config = dict(
    init_std_router=0.0327,
    max_seq_len=1024,
    train_tokens=516600000,
)
Below are experts of layer 2 (counted from 0) of a mixture-of-experts language model. Rows are named router (the router's row for the expert), gate (a neuron's input weights, with its number), up (a neuron's input weights, with its number) and show model dimensions 256-383. Each number is 500 + 25 x the weight over its row's rms, rounded and kept within 0 to 999. Numbers have three digits each.
Before each expert's rows: a language model's description of what the expert responds to. This comes from a sample of Wikipedia text that the model never trained on.

# expert 24
Noun and agent endings such as -ance, -ence, -ination, -er, -ing, plus what, because, how: endurance, attendance, evidence.
router:528501513520543526508472487558528487512534500496520519521524479490494495508505556525498535506490506475539473528476487483492506493516480503483538516514488506509530468490474491499480507466508514496464500559525488548498469484501520449496474541509496551483508520493476509534496464500475487469511483547536521511522478494480495496501470495533523542485491538499498515519500486489478490502491
gate0:532478502489507503481471490492516486504506516498507510502493508480526477471506541491512524527498482547525489488500497504458498507512494512458535504508483486495471513494509490556468510502539484518471491485509518497533458455496497503544531511500489470493506498520492494516510547481524464545472472489478538497456489485441495470543470485496531509540518482511448530524527509477518506481512
up0:503533473483469551437458507481501526489521502481497494511481481449508485479507495492501492530520483536495495486483481507491510481472499525487481530500482495528483517447466509534486537489548506506502459457491500500522484436508517513515537472484442480500458485508490497478506553495521472513493493477534543526500507470486494510552512468525508522480485532488473500546522480479517497506531
gate1:494487544473550527537494511487523530487527565507526525497501480487472530498515480523502466518499512482462493489507501511481485498520504480447505536485502509505515538503505499488483514470465495529538523490467518471460486538475545504498478505459497472460509485537560495517480496557505462525498509500472492484508497514513515519524543501509503511526545522487500529496522462489498442515513
up1:493479494524439439554550497490522502508443470482478488491457539457495465478519530487496524466493505506517486491528485491487529531475491541534485507535484449499502486491486515506507528535536516463483482492486553557505492484527499459509542530482426503493472516496486453543483543464473460497467485508517475465477507494527494506502460466483499542473445457491480517540483497532509511494514
gate2:490450461491510477463506519514529523495510500485482462486465531465471476483487501500538513515477556502505506521499459485462498530499527486502525488508520505473527502506519474485485490548480540444474487456488516510522536511513499536483514481491486502494504492461484526525484467489480482524461475506503496510521494488535488525469540537501491430535514490470458466531466508548504500503525
up2:540486532498491484424483517504462497468515518495512521488542475467505546487506526502516464476476491511494478545497497445472515483505509529506488472514506465511536496544486495455550438523489525468505469519522500497511483481460526527497422476473499476472466480518499472489500516496512454484489446527522484471543510501531486525531559484513513549508535497506459465504498464507499533481498

# expert 59
The letter g and short consonant pieces inside names and words, such as Bor-g-oforte, Bud-g-et, Stutt-g-art, Big-g-est, Ehr-l-ich.
router:497518489495554504532524548535511565511486516542523510486480484488519536526513480515502532476474558493507471530503473496541478479493482535493504493480518523540519493495527515455442472489493482489500492504469483493518465480531533461496485524509527514527482485483512512493491514508474532544463512523501506521544508544494530517457504486520498479480480485490474506471526531520502476505516
gate0:465479499460500432501507526517510522541498512514494502485486497502499524516505507500520518491495541492500501552501486535508519483532451524469508484467509458474487457437497517493539513502579523444479516457491549512542543537483449528530511510487506528490487521518525524480489533451513486496481510487506476529504547510521491460515535521521479558516516508482517477518538538492504485522491
up0:501487512515478503478530493515491518525495499500506491494453503477490518480447497518520493475519508512500476486487523500507494519529481487472497509471507506482492481448484492513578518484486495488478475461462502504521537521487510504505498489477457494487516501528523509467466534504556501522497513498517455545516527516537527493488488528491508512478471540481486500522525511498529480512499
gate1:510456488488489444509494498502495479550497501472512511521482481521515496547495572501496523481534523525492466525509528543489503527494500473517511524500503548531506517538507503543502554503473554483510536458475513497504569553456442537513452497507502500475455501486504516512459509487485519494510501478487469497535488493494449523515477482550499514504469492497504501522491484462492521493449
up1:446532464498493513502506541518512481508481495535532495515484490486480543471539461496502486515507479508490500495507508551502517497478512492465513480492506513487508450513496470459494500507505437461507447468461532502531503491479506507528461533511489504525480479478517471510492495491481519498523481427505514465463502481515509517511546495538504523506506528500502457482489501491514515464496
gate2:484604475504506470466522516510472519498488539501500513493569528491495490490466494505515478506501497511509539513471519503470494500500478449497443482536507495464460461480478539454502502495498530509472532479479531479466520494497482525478489496527474486501504487475510492496482491523555478484485485441486500477516443525505526468500503493550482503493540510455476489565499534528522492524486
up2:470511479531463505523521465505574524485502514468530498478504560487500468472521496535446480505477515518463486489519507471508494525503511498496482500573495467495477442472484511503513520476503493540517512467529546531489495489490515518508478496511434504453508509540473521510489515522498481502503490540504511468547459506456504497523465435480460545474514494461456502480466511529511488457491

# expert 23
Title-opening = after line breaks in article headings, such as = Kesari, and biography words like born, married, founded, See also.
router:476504478510485500473554497517503495483519472506472472491500476485497501497531473501497511512517499507517482513545477542467482509456516499489501488496499489502510497537526493503464496535504473520482510496539481470484513515524524472493487467571490495474514500453463533492533463531515527528466521475486512534539520466510521509482482516472475452517457481504494490558464532470491476464481
gate0:518502497497464474488477478523503475504528461484506495507474496512486520440462487496521508485513512520527509470496517499553561508507506506502503534514498453472498502516493480506480466437513541512506528514504498536457514448514470404486515501515468533489520506466473482530496534546467496482501502516483527460496542512527521507528500480513536471521473526550498489486500495507509458464517
up0:498510514483493465497485488500503475492486462515501476483506477524463519489501462473509506488536524468515493494544508501547535527517492493523536560537487451507470497514498451497489486456484557524511503521510507504495478460499505484472500479511500513487524503485483487532493487562460525456518499487476516503478485510495480447534498454505584477523484528534482490490517486503502479470494
gate1:497460488506496522503494535525514466486532498522501523514498494488505489506503520479434435481514449506503519511502503456519495490490485481479525558500530488479483512481480528458529515485500465493515503501465507501536524467455520517544486461524503481501540471475478504471484506486514444483496502543524495460482513514478529498508521539505515510514540496524473481472503487506467494475487
up1:483481473454483473491530493533482476552541497444502480491484491506513512525491484503504471427466501554515532496494507504474494500491507493520521505539504542520461558498487478461483507524506490442512501468508518442494498519480539462522497447526471479479516500417526537483509467490488461520477498486505535515475517529534510475508483509502476501530522495479481515471543429498549508472546
gate2:530506509510499483524521481496471471505465509486476491506507458485552510459463476493486480538492479509511448500493498475501442520487484506522583526535467505459494526482498539454532471503520473504486489498475508500548475405499537503440552488511428541511521499488457524511546466493454487531484486535508490508499481507471497518515494486485491484494498510521458493471500475495484524552507
up2:556473494503493487497494537493513475482510535540489494492502478508544492445472513517495437491507507452558494517434425478515499491491476576507526505492503456460515557484489527536521471528502496523504499541493474489552503479483494486524483511525459507480479513519473496485494506503484528463503515505509495474535511494508548481534520459516533497497506497475498482495489497473496544461488

# expert 2
Full stops ending sentences or list items, often after dates, places or numbers, and variants like )., ." and ...
router:529546510438497510478450514533487485502497481481560516491514464469453445508505511495540536521515514490482530479527541459501482509491458468509486482488458513493526511531471495500491542534507452525484468486507520507489515511467486462502527512515514519435445484545443519521501494537535492491504532485452496490491489509488538507478481460568493536522498495546538495473462467525475492511558
gate0:500481501485486491499530475481482492509519506545498512479485513506532497475564509499525514509477508494516499497507454471482486438493456494504518508502468563531514493480483530549470535486481536508518495495479483515562493488487489480469534506514500521507504510491505514440561519551472522510523519573460455487525513516470522514505481496488487614532492496431501498528501486508535529497491
up0:444500507476517498482473454506483494492451471501510491483513505479508506453477486456517474471538501507497473494568532519503490494483539497493532493506505448480484510489513495457488497534525502511521495538538508488444490485488507499486487509542492503510499510522517513485524488512510483501542498461472479515482497566519500507493504492551504566532438508489508489404472487538497527480479
gate1:504501529494521552510515559499507501520490526513491520508508489448481506501538446463473529495518516508464512446534524495494505488496503530487492508496495474494493497509539490483498538529468468522512497482491480536498484456524534501529542534518523499523488533482495491490491534477472483449456521544507503500480482533464442428482476531482483490562469478507521479494499504487513498517495
up1:500502478496483505514488505482522534507484517455522507513510451515488512555497541520531470462531486500499492509496466520550515503498551512510509461526489480509497530475463509521560458451546527523463503507487525488470475530542484512497439493484447513475492507492511532520486533478471566469504513493504519480542483507478499566460536478479563497483506488491471523472490489535483524556535
gate2:555473497494494501507516558509468538529505551491481492493504517489533489492527511500491490545524510503439541547474495505503519494542545524481503514508504502517549526495528468519502534503460495494465498486503491494488502469456506495496494531499522488517499499507524512500519460458498490517493428504557488493497481491495507448436494514450545523501584539502490484495541476457502494508491
up2:527513523510486509489527522514493508482472534472476505499520563500545491552486503438506484493604493493463543508468511443488541501516482489514469479493528479500558500501512448513478529536466486497485485483480485487443489449437514506491488514503550480525510496513502478471457471523490483485494510474558526472485517519488460501467503502474534529502554503503520573543529495456541487494485

# expert 52
Second pieces of words and names following a first letter or short stem (H-af-sid, sh-aking, Mic-hel, W-ool-f, sc-ene).
router:537501502519507546502498503556482508493521511492517535499469494491512511501501521512464481486520495509540494464433494485521523501480507507532537494506512506508519453520493514499531454475523512492483508507539501524469470451489486492460468488484508491469483493494484482474459496534456524490534538545501502549510513527512457468480517524539473499524460476481518492482504509474483454495514
gate0:524491481470494500481502507475499501486501488523456528502480528514479453521491529514525479531515521503495491493525473525527508468456484492501502495479482482459502500528471493538556484513481490502524509488518521475547527491513513493511464511466487477511508486485536498525585501518498460486518516510509468478545487503458523513524482488482490458513518520506495508514495485519509533521479
up0:480523479527515504497456478533524459456573519497489456525509482457501537471508513508482528486493449464529507491465513495498523502493506496507510546520487519488504445504489548500473473508518560443515513546495551459508518499519470534526502516458504509486466504485457527537505480480512541472516480524506516460465509497523505456516528528492484490512487492489509509475446485478486513488524
gate1:448498494496467505479453497471522499519471495450507480513474463475519517483494482514502545481512519515531469509516489526492514509523497503487514497529505486503508505522474531518523476483474535494529479486510446547490532520479512496498514490501494522453511510503490502533487527482512476521490508486515490482476501494498485487470538506519525475506531541486515494489517496476567542512502
up1:477558500500490477501547514461565528501527524502513517489509487475511503514506551483512481495476474502498495514525540524514542546488479494475499499465486488474518528484463514524509521471505513473496507444486552494487512493482455514498511482475506527526468528513461497486499494482488466519488448470527536493507477518534503518468490532514481535506498481528483518549486469502487477498518
gate2:483474550487479539457501484520475483495516492498519558535481492494519485482483527509477498533532470477501497459513478469469463499492516451505541527502489493433517555483509484559508477503512521502510490521500463509513497503475525517493477495448516472501499525520476451543493480519499475483527515525485490480517554481507495529504479499516534488526504493514513486523475473498508476480441
up2:501495540469523534516513493512468483515499494432507542477533497490502462463483533511468536533525533491483494477551472470521514521518521498491509493516506464516512478529505511539478507528504489483474465481517550500510495484468525507477479506475497472524493512530528536544527472502502499553482484509470525505484485466486522519456530493526478521519523500491541518521459528504506522517526

# expert 55
Early pieces within words and names after a first fragment, such as f in Fairfax or landfall, en, per, and |---|---| table rules.
router:556488514481533536539517489484511531513472473486532505512470521509518490476504527498477523508472534477480502490461474534519516503536501471525486488483491443487539520460514505497447478483473511513497510490487473567468474481479502503491541508501470480473460511499504503491500451513517518494499521501542514484499497493475478477517509466546509473529486494474530475502515444496488512532527
gate0:482467493567480514516538509496499534543475556514462502489486553537504497507497542512519508494489483502499520541478507451511489490507450541488523517482500477524504473485496515505512514510489507511487468506492463499489472501484505492523493501480500473502519523492495509502514532482500489490467484459527485519563459550452501516483495539509512507514531550491474508424481541490464535489450
up0:504518523516513499492486508469473511472511501493508480516471483472482450484526506499475509497520515541487504453524522527507473496480528441507473513497540539493482519478467508498489512489509521522523479502524479508448509501527549548490495517536517506517473494478533471534506508484528523517511465584466519503486531460567486480504472523484542477441478518490514521521508480468547447524516
gate1:512448454484477501478513480470432493504490517501481490479515463471503511513522498519517483489502575480490502509509511515548487480465526481457465463500506544470487494483476497474491505514464478523476492499549474549507488502493458510494495551556492486580534504510528524512470493475485484440455506481506442472527484467458496502485481527488502479445474482480495539496479533499509497528483
up1:495472463519497506518568492505474497474449535491495532509521527499528536541497488514476468477496529527459517479514504494558480517490515466457492509496499510478512436507519527479515470499525463490497497482498547526535495533514454488547531521517481528507510487520517516537476503531500482464500489474466472490523459501505487473478448549505514471470469489475486516514474526480523471502502
gate2:465537499513479490443475474500477532496486497514506505509506558498459520466530527499516487525507480493486486467513526515529514514547510459472507499538462499476496484505456491518479513545489494491559482500520513490464485509484507503477549500536490541479470493520536521563475492507494511496536477501504529493459509502501494501525525500508470472505525504491545447531521519487494460479480
up2:543533537502568524506475528509509491467488517524495495507476414502528446513485463480509510504546503472500473502464493508511546463485486484518466510500511478539458526526489569481488476538533534492491488480489519510508514519539497507462523502508525470541526503501491479504484481493496481499507517506471447518493502455434481505481485495490509510508485519517477485456481481525478507546569

# expert 19
The word along after verbs (go along, sing along), plus middle pieces of split words and names like St-ud-io, D-all-as, art-icles.
router:501498474523523457522480494507492476492472512502500502479525469545529510509477520485486535516505535518534492472485455496521487539500553500542541467493491522517522490462530488511500450503520492479468483505519473466521496448481498497478472522488494485538463533491469493480497499490483488530513465496521460527489496511507509483488510472509522498517488493522461453499546473494472529498504
gate0:505455501502498511523532500505552505499536472516502511520490472484508506518486500479546478454487530472521511492504509476525505494517523505454462532472518532495546472486505497501489518498469525454503559529527497529566498468496503484515466494491523481471502486528507535492468515493516487500491518473506491505558525507491502522500505522504505500495474547497565509482513513529527478462450
up0:510502515516504511498506493500493485478517517518537485517511521488519467543479498502465501466501537542447507523504503510477547476504533472501422499496486486505450473472496500469523439523484500469524522530526472511491514502451530487476487487502504519513502512521506499495482486503539484527497475485495493533511490507477534488496458498553502446476485551529520467522491498496501445446531
gate1:493519490471481509513462490513482528509514530460463486524484513555507529505472479524544560490567504509519490521480511435489526473489510510543505534534510460565500528496464508478489556496479491484449513503497569521497485497470493477520533529515527486477505467476522485502515477476454496497490516465476502549493512529546545468503494497546474503526509493507525542494535505521486518524523
up1:512516489454491502517460504502484523517480531443467503504460540541511496495490490515514529472532513507518492526470497457517510488506532508537511541519515457586507541483467498495518529467497501494466532521526558502500470505463503478493538473477542501476527478509479509505532494486471498492507491485473510529523479546538531531504494495550529499511492493509531525487536503503504514507534
gate2:478428482506480545509503503466520495485498531474477479468551524529507514455500507464480478516490480533520499505485514544546519484512483538534491530496500513483481457503510493456530482523497445500514494487458477485469547495506479486511477468518530506450502477568493484490499497518511490456518515460526499467498468453474456426565500510478516492500483508496507515503493559498504465493494
up2:452527494514492509470540499498479523492509443521553532505491475502507547496511481510506482470504473504487500477519498490495489463504487539476505481540483477483496500508475491506508487450513498481435532522467496512522471507500528480507451498526461487506512512487473494528516503493502511527474512499479495451491498499520547497502489530467495509523518502475472543514466510501501527538523